Experts of a small language model: a softmax router, 340M tokens.
Below are experts of layer 5 (counted from 0) of a mixture-of-experts language model. Rows are named router (the router's row for the expert), gate (a neuron's input weights, with its number), up (a neuron's input weights, with its number), down (a neuron's output weights, with its number) and show model dimensions 0-255. Each number is 128 + 32 x the weight over its row's rms, rounded and kept within 0 to 255.
After each expert's rows: a language model's description of what the expert responds to; "mostly gets" lists some tokens that are sent to it at least half of the time. This comes from a sample of Wikipedia text that the model never trained on.

# expert 4
router [129 156 170  99  87 151 145 133  90 109 126 124 174 170  90 111  94 140 127 156 123 111 161 131  70 176 163  97 130 117 162 176 153 111  93 106 116 111 168 132 124 101  99 137 115  81 134  91 161 151  77 120 124 111 141  78 137 166  86 143 173 158 137 105 166 151 159 167 175 132  99  76 103 115 108 148 124 105 126  98 133 100 144 144  95  93 143 119  77 146 147  71 145  70 184 108 149 113 144 159 188 101 139 127 186  91 188  80 169 115 123 101 150  81 121 177  90  86 132 134  88 140 205 137 111  86 135 144 171 176 154 112  79  82  69 173 167 131  97 122  54 141 156 139 129 152 138 128 108 127 108 107  84  70 187 136 147  94  85 171 125 136 144 105 142  92  94 142 104 132  94  64 122 107 166 135 126 156 172 115 138 123 177 103  53 178  74 116 102 176 101 118 143 123  88 144  62 198 101 139 185 182 123 130 142  98 135 108 142 116 105 163  61 199  82 150 117 181 151  96  99 115 147 103 181 165 133 129 106 165 162 123 120 138 156 115  91  63 124 132 141 167 104 141 142 128 143 153 106 167  89 108  71 176 133 111]
gate2 [147 148 159 110  78 122 131 121  88 105 132 165 160 146 110 114  87 156  88 105 140 118  82 119  85 132 138  94 105 135 156 164 132 131  95 120  71 116 150 108 103 127 127 155 125  98 127 105 124 140  96 111 149 147 125 107 141 129 130 141 100 106  95  69 101 106  97  96 164 187  75  88 153 102 153 110 129 104 106 134 121 113  96 124  93  83 120 154 130 106  65 114  53 126 179 132  60 161  91 101 144 128 107 155 128 167 102  91 101 167 150 106 118  51 114 168 116  80  98 153 176 160 144 167 133  49 150 162 146 182 155 108  85 135  81 116 104 124 155 127  62 183 127 111  73 134 135  97 147 140 119  67 114 137 103 123 136 168 108 205 152 120 162 167 170 105 126 133 116  88 137 119 124 148 172 134 130 143 180 107 131  85 159  85 161 138 164 142  81  96 119 154 134 145  91  83 118 206 121 170 105 140 172 108 134 147 172  65 145 113 102  92  95 192 124 158 129 129 181 113 140 141 130 127  86 201 122  47 102  81 108 101 149 145 109 191  96 159 132  79 114 223 139 104  96  84  87 176 131 149 127 133  33 101 108 143]
up2 [136 119 200 109 167 161 126 113 146 157  88 168 120 105 116 107 115 104 138 148 118 180 125 112 148 226 147  99 164 148 145 155 139 149 120 123 147 152 122  35  77  82 181 181 105  86 159  89  91 143 140 149 126 160 140 208 141 152  87 102 115 142 113 148 163 114 135 121 146 127 190 100 196 145 194 132  92 122  96 125 116 154 106 184 126  92 137 125  94 141  88  85 164 142 165  78 110 115 112 150 107 149 199  89 106 149 103 141 176 149 139 153  99  65 112 137  63 160 115  76 110 147 130 145 135 173 112 105 139 131 105 136  84 161 115 141 131 109  83 153 133 135 158 128  98  96 124 134 134  99  85 176 124 153 120 155 146 111 105  78 124 192 187 175 138 132 124 120 101 132 157  92 178 128 150 115 168 175 174  54 105 125 131 142 109 160  59 126  64 125 137 122 152 145 208 120 200 157 122 135 155 184 149 112 137 128 204 104 140  57 115 141  84  98 145 161 136 112  95 173 117 120 129 140 134 161 136 123 118 130 170 115 140 141 154 125 113 161  57  67 124 159 181 141 157 149 132 192 136 106 121 114  66 137 117 147]
down2 [ 86 158 152 146 156 146 136 128 127  77 165 136  63  89 129 152  84 158 109 134  93 131  96 180 162 101 175 108 161 127 126 138 165  84  67 140 144  91 122 105 154 142  93 162 105  53 111 133 135 120 148  82  73 160 132 114 128 141 126 152 171  66 151 119  93 130  74 178 136 141 126  78 150 127 142  98 100 145 127 129 107  77  89 108 104 136 129 164 160 124  89 144  88 175 123 110  97 120 117 126 107 119 124  38 181 161 142 119 175 121 180 125  94 133 106 110 107 128 145 123 210 150 173  95 112 103 126 103 143 114 129 132 141  97 168 127  97 119 173 157 141  92 108 182  71 109 146 206 128 115 102  91  83 116 162  70 119 107 138  94 168 127 158 146 117 123 147 124  95 114  62 167 137 209 110  88 135 126 142  82  60 151 146 101 119 143 109 134 155  87 136 177  65  71 123  84 153 156 138 148 143 162 144 103 127 129 180 116 170 112 177  71 142 135  68  99 172  75 109 136  83 129  79 135 134 157 165 192 110  63  80 125  98 180 188 145 158 146 119 142 152 124  97 138 115 174 121 137 121 118 104  97  73 106  73  83]
It responds to: Bibliography citation punctuation. Punctuation and words in reference lists and citations: closing quotes, commas after years, ). after page numbers, Press, ISBN, Journal.
mostly gets: " Press,", " ISBN", "7).", "9).", " Journal", "4)."

# expert 41
router [101 128 143 127 100 107 136 121 114 129 115 138 102 147 102 112 146 179 143 139 154 122 146 191 159 122 146 108  87 106 167 175 110 128 113 128  98  88 163 130 101  98 122  72 107 111 138 132 149 172 117 111 200  95 115  84 151 136  98 166 161 154 145 125 166 174 199 125 184 156 114  73  92 114 139 133 184  94 106 133 159 119 154 171  78  69 184 131  86 142  93 105 125 130 179  86 127  42 146 144 170  59 164 161 115  85 202  97 154 136 108 119 142 120 122 154  78  78 164 168 125 100 145 134 144  99 128 173 154 125 131 112 109  68  77 168 158 125  86 126  75 135  99 141  93 122  73 110 134 112 153  65  81 109 117 159 136 126 105 176 111 139 136  74 135  66  86 184 116 136 151  94  82  95 132  77  87 193 151 160 149  73 168 134  63 165 136  90 105 167  81 140 145 117  94 125 156 182  56  90 155 176 113 170 140 124 117  70 123 130 103 134  95 104 104 139 128 174 149 124 107 156 139 111 182 172 140  83  90 113 138 112 105 103 166 120  73  95 138 125 141 156  92 138 113 107 166 122  77 157 131 118  86 173 143 165]
gate1 [135 134 227  92  93 150 136 117 155 101 194 116 130 117 102 125 102 126 145  80 131 115 152 142 125 120 191 129 129 116 124 101 229  84  97 131 134 142 126 130 134 125 143  94 127 108 122 136 113 119 143 169 124 144 121  82 164 113 137 135 136 153 128 193 116  77 110 103 118 196 116  65 103  53 135  94 117 129 135 134 162 107 143 166  83 110  25  99  97  89  38 148 141  88 101  84 163 107  61 150  75 100 152  85 138 116 140 134  97 146 128  78 140 192 161 161 114 141  84  79 153 171 132 157  81 116 130  24  96 160 174 186  90  59 160 101 110 101 120 120 159 148 116 153 101 179 163 143  83 113 140 149  72 153 133 104 121  85 144 123 127  53  73  87 129 153 124 126 107 122 151  98 149 137 140 110 145 132 122 154 143 140 118 146  95 137 175  65 118 154 128 131 116  83 147 106 142 136 112  71 153  97 158 100 131  99 146  73 167 158 130 113 143 123 147  91 167 118 191 161 159 155 191 118 147 167 159 117 112  91 123 138 164  98 185 105 109 129 148 101  89 137 167 103  99 119 128 144 106 145 135 128 171 162 148 114]
up1 [171 145 106  96  97 124  67 140  75 167 112 138 102 147  98 124 152 118 120 175 116 112 186 126 154  98 165 158 150 115 156 108 223 140 117 179 124  56 150 197 151 107 146 102 116  98 159  90 113 105 108 135 195 172  77 205 100 142 140 112 119 113 105 127 163 107 130  94 131 108 104 164 127  72 128 144 168 162 171 119 141 147 147 126  97 102 104 172 119 161 152 126  78  95 126  78 148 141 129  98 135 111 117 143 117 143 116 113 167  30 106 116 128  90 117 163 162  94 133 122 159  95 129 123 120  95 194 159 156 160 166 101 168 153 111 171  43 183 128 170 130 117 163 103 111 119 128 109 141 118 120 163 172  56  78 145 108 161  66 160 102  97 103  82 149  84 143 134 159 140 166 122 120 195 169 131 144 159 176 197 156  73 119 141  76 150 126 167 118 151 160 159 154  62 156 149 146 178  50 157 124 179 115 115  73  93 137 117  90 121 139 109 117  90 125 139 175  93 111  84 151 161 140  90 164 153 129 135 123 117 110  87 202  93 185 145 100 113 121  84 149 164 126 125 117 149 134 144 128 143 127 118 134 105 109 106]
down1 [185 147 119 123 124 122 117 182 138 137 158 175 127 121  70  74 137 165  82 145 139 157 207 122 141 180 135  82  91 131  88 102 163 101 130 142 113 107  88  89 160 152 160 106 145 123  81 189 123  88  29 157  90 167  88 136 169 146  99 127  99 108 131 111 113 141 207 147 122 124  94 139 107 108 132 158 174  78 191 120 112 109 145 144 176 134 114 114  88 119 129  97 160 177  43 153 143 120 111  78 102 122 144 185 127 116 157 109 143 129 160 121  61  94 106 149 177 173 106 173 105 170 118 154  76  84 114  96 154 151 173 101 129 105 138 101  83 123 125 185 125 110 105 161 102 109 138 134 139 118 163 172 110  85  74 181  96 124  82 125  86 130 108 143 177 165 119 157 178 132 155 177 163 130 181 126 131 139 163 145 141 117  56 128 102 129 140 116 130 136 147 185 144 118 128 204 140 134  98 153 131 110 103 114 103  83 111 109 138  97 124  68 153 116 164 134  94  61 122 127 120  79 180 131 161  99 208  98 155 117  79 161  80 141 128 158 134 104 193 157 132 109 132 115 157 149 115  91 118 162 167  89 156 167 116  94]
It responds to: Media work nouns. Nouns naming a creative work type after a year, article or possessive, such as film, album, video game, television show, song.
mostly gets: " film", " album", " television", " video", " song", " Film"

# expert 22
router [108 122 145  76 116 160 150 128 114 100 137 167 133 120  95  99 121 106 152 153 177  90 166 148 133 145 186  85 127  78 214 146 106 108 115 166 137  96 115 126 123  69 144 126 119  74 205 180 166 150 124 184 143 153 119  98 134 143 116 154 138 138  75 113 152 150 147 171 123 103  97 130 121 111 150 117 115 125 125  97 170  98 123 161 106 105 192 166  81 171 128 112 180  85 182  47 169 102 159 194 153 105 102 157 150  72 130  66 134 152  61  98  87  97 128 135 121  46 129 151 105  79 141 186 145  83 180 163 159 137 197  89 108 104 115 138 126 136  99  76  79 127 166 153 142 117 137 121  98 138 123  87 129 121 145 186 210 101 100 154 101 136 126  82 112 119 100 152 117 163  82 132 139 132 128 142 102 119 135 145 155 123 105  89 122 189 109 114 118 146 138 140 157 104 114 142 133 169 144  92 195 152 126 191 170 109 124  93 170 167  79 149 139 152 126 177 118 171 163 108 110 180 121 103 177 188 148 107  54 159 155  78  79 164 140 167  91 118 140 131 115 153  95 120 146 118 172 140 112 147 168 131 123 171 161 146]
gate1 [112 135 137  75 102 180  80 130 165 154 129 134 122 101 145 111 122 167  88  92 123 101 106 150 103 164 143 145 161  81  99 133 133 142 122 162 100 144 182 154 121 124 164 151 119 149 107 101 145 151 140 154 121 106 119 139 134  81 142 148 151 111  78  71 161 132 142  92 168 163 134  87  84 126 140  87 162 102 118 149 172  76  71 152 151 140 141  50 147 125 220  96 140 161 160 133 107 138  60 119  84  71 123  84 103 116 132 179 151 188 139 123 138  97 107 151 106  95 188 135 180  78 107 150 150 120  86 195 156  78 150 127 141 106 175 125 107 153 131  73 140 105 129  95 122 102 169 129 118 106 136 144 149 121 108 112  92 101 133 113 145  76 114 122 157 125 187 191  97 103 131 140 123 170 154 144 143  89 160 141 113 110 172  44 149 163 140 131 164 134 118 147 152 140  96 128 134 104 153 103 156  81 183 124  83 133 130  98 144 161 136 162 127 109 186  98  69 166 217  95  97 155  93 168 188 213 128 159 134  59 161 115  48 124 118 157  89 135 184 164  92  92 107 133 110 136 121 144 139 162  87 144  65 119 136  75]
up1 [104 126 132 129 104  99  97 132 122  60 113 146 114 122 124 122 171 120 146  89 146  71 155 153 104  94 162  80  90 150 172 154 134  70 173 120  92  81 128 183 123 122 160 121 109 106 134 121 149 169 112 172 156 149 109 150  94 103  71 140 153 131 123  83 140 139 176 107  79 150  83 138  93  85 153 123 108 141 136 154 117 133 177 223 137 157 121 151 199 150 130 146  87 147 135 104 147 150  77 123 148 114  97 162 121  95 136 135 112 134 130 152 141  84 150 163 127 143 108 145 116 116  77 142 148 165  83 100 154 178 108  75  92  92 103 175 133 175 124 133 135 147 111 141  92 171 142 168 113  89 180 142 185 150 145 130 116 209 116  96 195  78 164 100 134 170 181 157 170 140 166 102 151  90  88 162  62 137 132 114 152 171 177 152 156 141 160 160 101 101 137 113 152 137 170  85 134 138 157 131 134 155 164 153 168 106 148 149 157 112 120 104 234 173 154  53  61 124 125  68 141 123 118 128 125 141 170  88 141 132 170 107  98 125 136  99 111 154 172 108  86 124 107 158 122 129  52 207 116  83  58 115  80 139 109 137]
down1 [112 151 159 117  37 160  91  74 116 118 133 151  94 118 119 150 187 176 144 137 108 138 123 171 166  88  87 123 116  69 119 108 111 155 166 110 140 127 184 144 181 142 114 180  95 159 108 103 106 122 106 121 147  88 147 147  98 132 106 140 140 180 163 175 110 112 172 135 170 162  89  69 153  97 177 146  74  81 114 111 149 143 140 143  74 131 114  77 156  89 105 155 146 155 168 130 125 116 131 142 172 135 103 153 103 102 132 142 153  85 117 189 121 102 170  86 103 105  92 134 172 128 109 103  75 123  86 128 172 152 143  90  80 165 115 156 200 175 134 207 192 115 142 111 168  93 111 127 100  98 107 129 170 174 148 158 169 176 143  92 109  94 130 144 150 121  56  88 184 125 125 182 124 140  85 173 121 112 180 124 157 118 193  90 118 113  87 168 203 102 172 115  91 167 168 137 119 154 128 173 146 114  95 113 193 123 126 134 145 151 112 127 148  96 156 115 110 176 142 128 170 172  65 102  80 139 127 116 153 144 148  96 115 148  85  85 112 110 147 151 128 140 122 123  63 129 127 118 168 192  73 134 108  91  83  90]
It responds to: Biography narrative connectives. Words like and, was, he, his in biographical prose about births, marriages and careers, plus first letters of rare verbs (c-eded, imp-resario).
mostly gets: " c", " imp", "-p", " v", " s", " ch"

# expert 45
router [120 141 174 126  81 150 132 108 128  67 178 168 169 192 129 118 108 143 130 160 139  77 173 140  90 185 163  80  80 106 171 166  72 104  97 144 122 101 134 144 114 115 102 122 126 121 173 138 122 141 132 141 187 105 130  98 117 141 133 179 158 184 126 131 128 163 147 188 154 129  93 125 105  76  78 180 130  70  91  97 137 117 139 129  73 125 134 139  92 137  93 112 137 117 187 136 175 101 187 141 160 118 123 170 163 101 173  77 152 107 109  95 141  97 111 158 109 113 192 164 142 107 150 163 172 128 125 114 137 175 119 120 123 111 111 147 150 101 131  87  87 144 147 111 129 159  97 135 108 118 144  60  73  85 145 157 171 101  81 183  73 171 147  90 143  89 106 148 102  90 147 114  88 122 180 139 101 178 180 109 137 122 137  98 125 144  83  45 106 170  95  96 156 125 106 133  74 191 104 107 153 156 174 143 177  72 119 106 170 143 121 154 112 142 125 134  78 178 142 129 118 140 135  93 178 160 161 105  70 127 162 151 117 134 163 135  82 111 110 148  99 140  54 175 142 148 191 122  67 172  99 111  86 146 176 178]
gate4 [134  87 161 105  94  94 130 102 175  92  84 168 177 140 133 112 108  50 124 132 108  92 142 120 103 114  98 104  72 113 204 114 159  76 176  87 112 130 138 156 146 183 134 104 115 135 131 120 124 146 128 147 118 127 144 135 164  67 109 120  88 167  89 109 180 102 163 156 148 122 153 104 118 125 141 117 110  81 113 124 163 137 112 151  95  85 128 109 109  99 117 144 168 119 192 108 185 115  53 113 112 132 107 113 146 117  92 102  86 112 143 110 115 120  97 105 157 119 142 198 111 103 172  54 101 188 162  92 148 117 140 107 151  70 140 149 107 115 175 154 122 110 172 127 121 111 104 100 153  83 142 158 149 176 114 111 170 160 114 134 115  77 114 212 162 149 154 140 123 162 218  97 140 132  93 190 126 133  67 158 136  82 126  96  84 172  95  89 110 143 101 149 122 177 131 168 112 165  90  62 111 161 128 113 185 144 144 155 138 117 137  83 148 143 167  85 122 153 140 132 146  70  95 146 175  74  94 159  93 212 166 136 127 100 181  96 146 133 135  80  92 111 157 134  78 111 164 123 144 132 101 153  68 107 115 208]
up4 [102 175 117  85  53  59  63 127 122  97 131 127 134 126 171 164 120 105 159 167 134 135 132 142 139 150 174 117 106  95 128 125 145 142 137 125 144 173 105 104 171 137 154 126 156 178 155  90 169  87 103  68 124 154 137 154 140 150 140 160 107 120 126 128 148 104 155  81 112 113  91 139 131 152 151  86 181 138  81 111 151 137 108 137 133 163 169 130 129 122 129 138 115 143 180 107 175 109 130 123 110 152  67 175  99 122 112 128  96  97 173 163 118 163 165 143  79 139  82 154  95  58 142  94 122 180  96  93 153 179 152  90 141 141 105  84 138 143 217 222 124  87 113  90 106  89  80 163 148  64 124 136  79 134 140 131 129 166 137  89 112 121 138 110 167 168 165 110 116  88 181 204 167 169  84 128 117 140  83 122 189  80 142 150 102 173  99  99 113 144 111 176  92 147  88 169  40 124 181 116 103 133 171 124 204 138 126 165 116 135 183  73 128  92 126  83 150 113 115 105 142 140 116 128 115 145 115  82 117 159 110 144 153 127 116 138 209 130 142 102 124 110  66 128 124 108 195 125 131 145 132  79 126  53 123 132]
down4 [142 137 123 109 111 178 186 121 218 129  53 110  61 118 122  57 140 140 126 105 143 221 137 134 130  86 113 131 136 108 123 118 157 158 132 121 131 130 114  70 129 138  98  85 105 139 133  98 149 109 126  99 101 125  79 125  96 162 147 138 195 128 116 149  91 119 109 128 101  87 128 173 111 123 119 138 108 135 140 100 131 136 110 137 126 153  42 180  94 129 117 113 184  93  96 111 156  76  96 105 202 176  90 133 155 142 159 123 177 115  65 161 133 130 109 104 143 141 137 126 134 127 158 139 150 135 133 126 134 166 123 104 132 154 171 143 109 109 106  93 110  85  83 149 105 117 103 121 170 118 128 113 164  54 132 141 168 103  88 184 129 129 110 117 140  58 154 155 136 180 149 194 163 183 159 117 103 104 106 116  72 131 140 135 158 115 154 138 171 167  99 125 111 193 151 107 128 158 133 146 118  95 181 173  42 116  81 127 104 132 108 127  88 164 114  57 153 110 113 150 143 139 115  60 118 110 167 125 121  31 119 167 106 215  86  98 140  76 113  87 185 131  97  74 144 185  94 114 106 126  98 157 164 132 149 117]
It responds to: Commas after intro phrases. Commas fused to the word before, closing introductory time or place phrases such as "In 1982,", "election,", "season,", "later,".
mostly gets: " season,", " time,", " 2019,", " later,", " 2020,", "ed,"

# expert 54
router [133 139 174 129 108 143 145 142 118 107 195 185 202 172  70  97 139 115 134 157 146 112 155 152 121 179 166  88 112  89 194 155 130 130 131 128 111 114 170 141  95  79 114 128  87  86 156 105 168 155 140 118 149 104 108  99  92 129 121 171 136 137 136 118 151 125 138 190 139 102  58 127 132 115  87 141 135  89 124  95 139 117 158 166  57  95 151 170 111 162 102  98 181 111 134  52 188  98 129 157 161  95  86 189 167  93 138  95 153 143  92 128 147  98 126 200 108  96 129 136 138 107 176 134 112 115 151 157 162 162 148 127 118  93 115 141 138 100 101  84  99 135 167 125 159 167  95  92  96 143 135 120  77 114 172 132 186 102  85 159 118 166 160  94 121  77 106 189  82 102 122  83 143 142 145 171 111 125 121 175 147 119 143 108  81 160 114  71  94 181  76 147 143 131  75 134  80 196 134  67 165 201 155 170 116  99  80  61 153 113 121 122 114 133 114 140 119 168 191 129  96 172 134  80 155 140 156 102  94 171 151 129 103 176 155 131 118  99 108 169 106 158  74 166 143 141 188 125 101 178 108 138 139 146 149 163]
gate3 [147 115 121 117  45 176 170 140 108  86 140 141 150 113 115 123  86 111 145 179 209 120 180 122 160  90 111  88 109  50 151  64  85 128  88 144 117 127 104  39  86 132 199 134 109 170 151 145 146 123  98 162 143  94 149  59 139 196  89 100 154 170 145  91 107 132  71 187 110  85 152  87  96 162  80 106 133 145  61  68  99 120 146 150  99 107 146 108 157 119 156 107 145 121 104 225 165  65 120  83 118 122 128 148 126 178 115 157 130 111 112 164 150 155 163 120 125 150  66 126 115 156 157 122 137 141 105 126  97 155 102 165 105 185 152 111 178 113 108 148 112 163  95  53 163 138 109 100 176 133 109 125 132 161 119  99 139 169 105 128 144 102 115 196  73 113  61 153 126 122 123 140 127 126 120 123 130 111 146 110 140 135  75 101  94 148 183 147 119 127 131 150 134 135 118 165 156  54 116 169  90 133  99 113 115  87  53 104  83 132 140 199 121 107 180 103 128 134 129 130 145 125 120 176  98 141 161 142 141 119 109 180 129 127 124 176 110 152 125 135  93  92 143 117 122  91 154 125 155  56 150 151 150 158 140 139]
up3 [149 164 174 156 195 105  86 138  86 131  95 180 100 137 157 128 121  76 118  61 172  77 207 116 130 147 156 140 102 114 172 146 179 162 156 135 158 130 186 124 122 175 130 103 143 122 179  76  87 179 112 122  61 160 166  99 103 183 123 122 109 170  87  95 124 165 108 149 191 119 171 120 179  75 127 177 143 137  93 140 116 166 177  84  86 175 134 124 149 180  89 110 129 142 153 146  66 106 149 146 103 126 182 160 120 136 131 154 132 120 150 140 102 173 134  80  84  82 141  81 169 133 102 143 144 124 124  91  87 125 119 145 187 133 139 149 193 126 177 121 128 164  92 111  74 140 139 109 119 104  96 164 172  98  74  85 105 114 146 122 174 147 123 139 160 113 128  74  83 125 173 118 144  89 160  70 167 166  90 154 123 110 151 159 121 166 135 118 146 144 143 126 149 135 100 141 146 170 152  70 114 110  92 163 107 175 105 146  92 161  67 156 100 139 140 129 182 172 158 140 129 108 198  91 119 105 113  88 131 140 132 125 128 181 170 152 169  89 105 141 103  90 168 107 113 153 139 130 140 181 157  78 117  54 141 170]
down3 [132 160 135 144 174 152 155 135 134 133 142 173 122 134 174 160  85 101 105 105 101 146 154 156 121 163 178  98 108  74 199 124  98 129 138 110 160 105 132  79 127 135 179 140 131 166 141  96  57 169 151 137 137 129 132  82 153 132 103  88 127 119  89 153  72 111 104 117 149 175 102 165 124 110 119 134 132 147 143 100 179 100 131  98  54  58 110  82 130 149 162 146  93 163 153  52  82 151 150 142 167 178 172 114 165 141 167 175 119 153  72 155 114 122 158 122 110 121 149 144 129  98 160 172 164 189  86 158 103 154 102 128 131 159 107 130 122 155 113  77 114  85  98 109 109 131 114 136 114 180  99 111  91 117 186  55  71 140  78  99  99 161 119  94 132  55 148  87  79 146 128 148 161 140 149 101 164 163 141 165 154 144 123  63 115 139  56 108 137 109 143 174 103 161 118 129 100 133 108 176 136 150  70 101 163 161 103 144  83 114  94  38  77 147 151 101 171 126  99 132  95  80 101  93 146 148  55 150 158 144 148 154 122  80 104 104  96 134 129  85  75 156  91 167 131 101  54 175 113 116 107 145 121 122  85 115]
It responds to: Biography copula and headings. "was"/"is" after a biography subject ("was born"), "(born", and section headings like ==Early life==, ==Personal life==.
mostly gets: " life==", "Population", "==Early", "==Personal", " career*", "==Biography=="

# expert 17
router [102 158 151 122 114 121 154 113  98 115 126 137 141 136  94  72 104 145 178 218 114 125 126 163 102 125 150  98  98  77 196 142 112  89 124 139 129 112 140 172 111 135 114 127 113 128 178 129 131 167 114 160 128 141 147 130  92 142  93 149 152 127  95  91 124 128 173 137 166 122 114 101 140  59 114 181 125 119 131  92 146  82 118 152 112  97 150 160  90 137 103 109 171 117 151 145 165 113 178 161 128 138  76 191 109  57 164 104 156  84 126 108 141  92 131 168  42  58 114 163 107 125 135 159 125  92 159 169 158 147 161  95 114  94  86 125 132 108 151 121 122 155 170 153 173 140 117 100 150  80 125 142  54  95 141 110 143 110  98 180 108 156 153  86 130 108  82 164 151 118  95  97 112 100 138 143 109 160 119 123 151 101 147 113 113 174  62 141 107 177 114 132 170 126 129 152 112 201  48 113 205 170 113 176  99 101  84  56 144 164 126 120 139 116 108  95  91 174 186  71  93 139 157 119 163 175 126 122  87 162 157 139 135 157 180 181 130  17 161 173 127 137  88 127 164 100 143 169 128 157  74 114 116 174 111 103]
gate0 [110 158  90 109  50  89  82  92 120 131  47 131 135 141 126 155  61 138 153 137 149  91  85 182 140 110 100 156  80 101 141 106 120 157 122 128 156 113 105 135 135 150 167  90 124 107 149  94 116 108 121 164  81 114  88  92 136 186  82  79 170  91  93 140 217 130 171 148 152 151 153 153 101  96  81  95 102 150 112 152  92 155  80 134 128 116 102 133 120  97 166 147 159 185 128  96  81  77 137 132 100 128 144 100  95 122 116 122 100  47 152 142  88 149  98 164 129  83 133 118 133 120  65  45  52 141 135 172 127 134 120  40 197 139  92 122 124 110 116 158 136 200  99 136 138 151 130 131 129  94 181 130  83 114 169 173 168  99  90 118 111 172 147 153  96 154  81 123 134 141  94 122 142 160 156  68 156 119 116 170 142  92 152  72 101 139 132 127  55 147 147  82 128 178 128 133 123 126 105  93 167  94 138 130 107 154 107 125 172 107 138  89 161 143 139 156 144  90 121 103 102 155 136 122  90  92 136  62 114  70 127 105 105 129  92 172 147 122 146 105 107 154 137 158  33 134 169  99 114 139 162  97 129 175 145 111]
up0 [164  92 170 116 138 127  58 138 179 143 145 104  90 128 112 179 137  99 134 142  84 118 191 166 172  81 196 140 104 167 126 103 150 174 187  95 101 124  83 113  59 111 129 102  59  61 147  89  90 130 120  81  71  91 128 150 101  92  97 164 104 152 100 106  76 134  87 193  79 151  89 127 116 122  95 126 143 147  79 100 120 106 114 219 187  99 106 163 160 173 122 101 171 121 126 144 123 110 140 179 153 108 134  93 151 151 126 201 115 221 101 145 121 153 127  99 163 137 157 170 148 153  87 161 113 218  93 169 134 126 118  98 114 131 131  79 143 158 112 119 116 125 126 131 135  84 158 146 135  90 172  53 219  80 150  73 149 151 128 103  88 120 148 109 138 162 186 143 135 166 138 145 161 119  85 126 127 135  74  92 173 157 163 148 141 115 129 119 112 114  71 110  83 166  97 108 143 110 139 175 124 154 165 144 157 163 123 128 131 140 174 122 168 132 110 155 103 154 132 120 151  82  89 123 161 165 129 105 145 148 139 124 107  86 129  90  98 138 113 142 122 163 122 136 159 131  79 118 172 133 123 120  82 132  84 127]
down0 [118 180 139 122  86 107 175  82 116 147  82 202  98  95  77  86 199 116  95  51 157 146 142 127 115 160 133 150 128 112 102 131 129 203 107 166 129 157  96 141 141 110  75 194 173 126 114 102 166 181 102 117 107  76 138 103 102  58 104 129 148 120 156 106 131 166 121  82 173 113 107 147 117 130 142 105 136 141 113 129  83 128 153 119 137 102 130  88 147  76 126 138 145 147 169  95 151 164 159 105 157 178 105 143 155 101 123 112 124 143 126 173 127 122 112 102 132 192 140 169 157 109 132 115 125 147 152 153 128 149 156 140 171  84 149 121  70  72 173  71 110  86 127 145 144 130 129 143 185 173 144 205 119 125 145 138 124 151 128 148  92 141 172  47 102 127 203 175 168 174  70  97 139  74 186  83  70 174 127 122 131 159 124 159 124 147 112 184 175 143  52 113 103  91 160 124 108 138 119 156 165 133 140  69 201 121 155 123 153 166 156  64  97  90 170 137 112 126 134 120 125 137 130 117 166 151 116 157 113  96  63 105 140 168  91 103 155 120 120 190 145  95  77  91 140 129  96  98 132 122  83 128 113 160 116 137]
It responds to: Infobox list dashes. Line-initial dashes opening infobox fields such as Born:, Country:, Kingdom:, plus coordinate pieces (″W, ″E) and digits in data rows.
mostly gets: " 1,0", " 1,3", " 1,8", " 1,7", " 1,9", "-"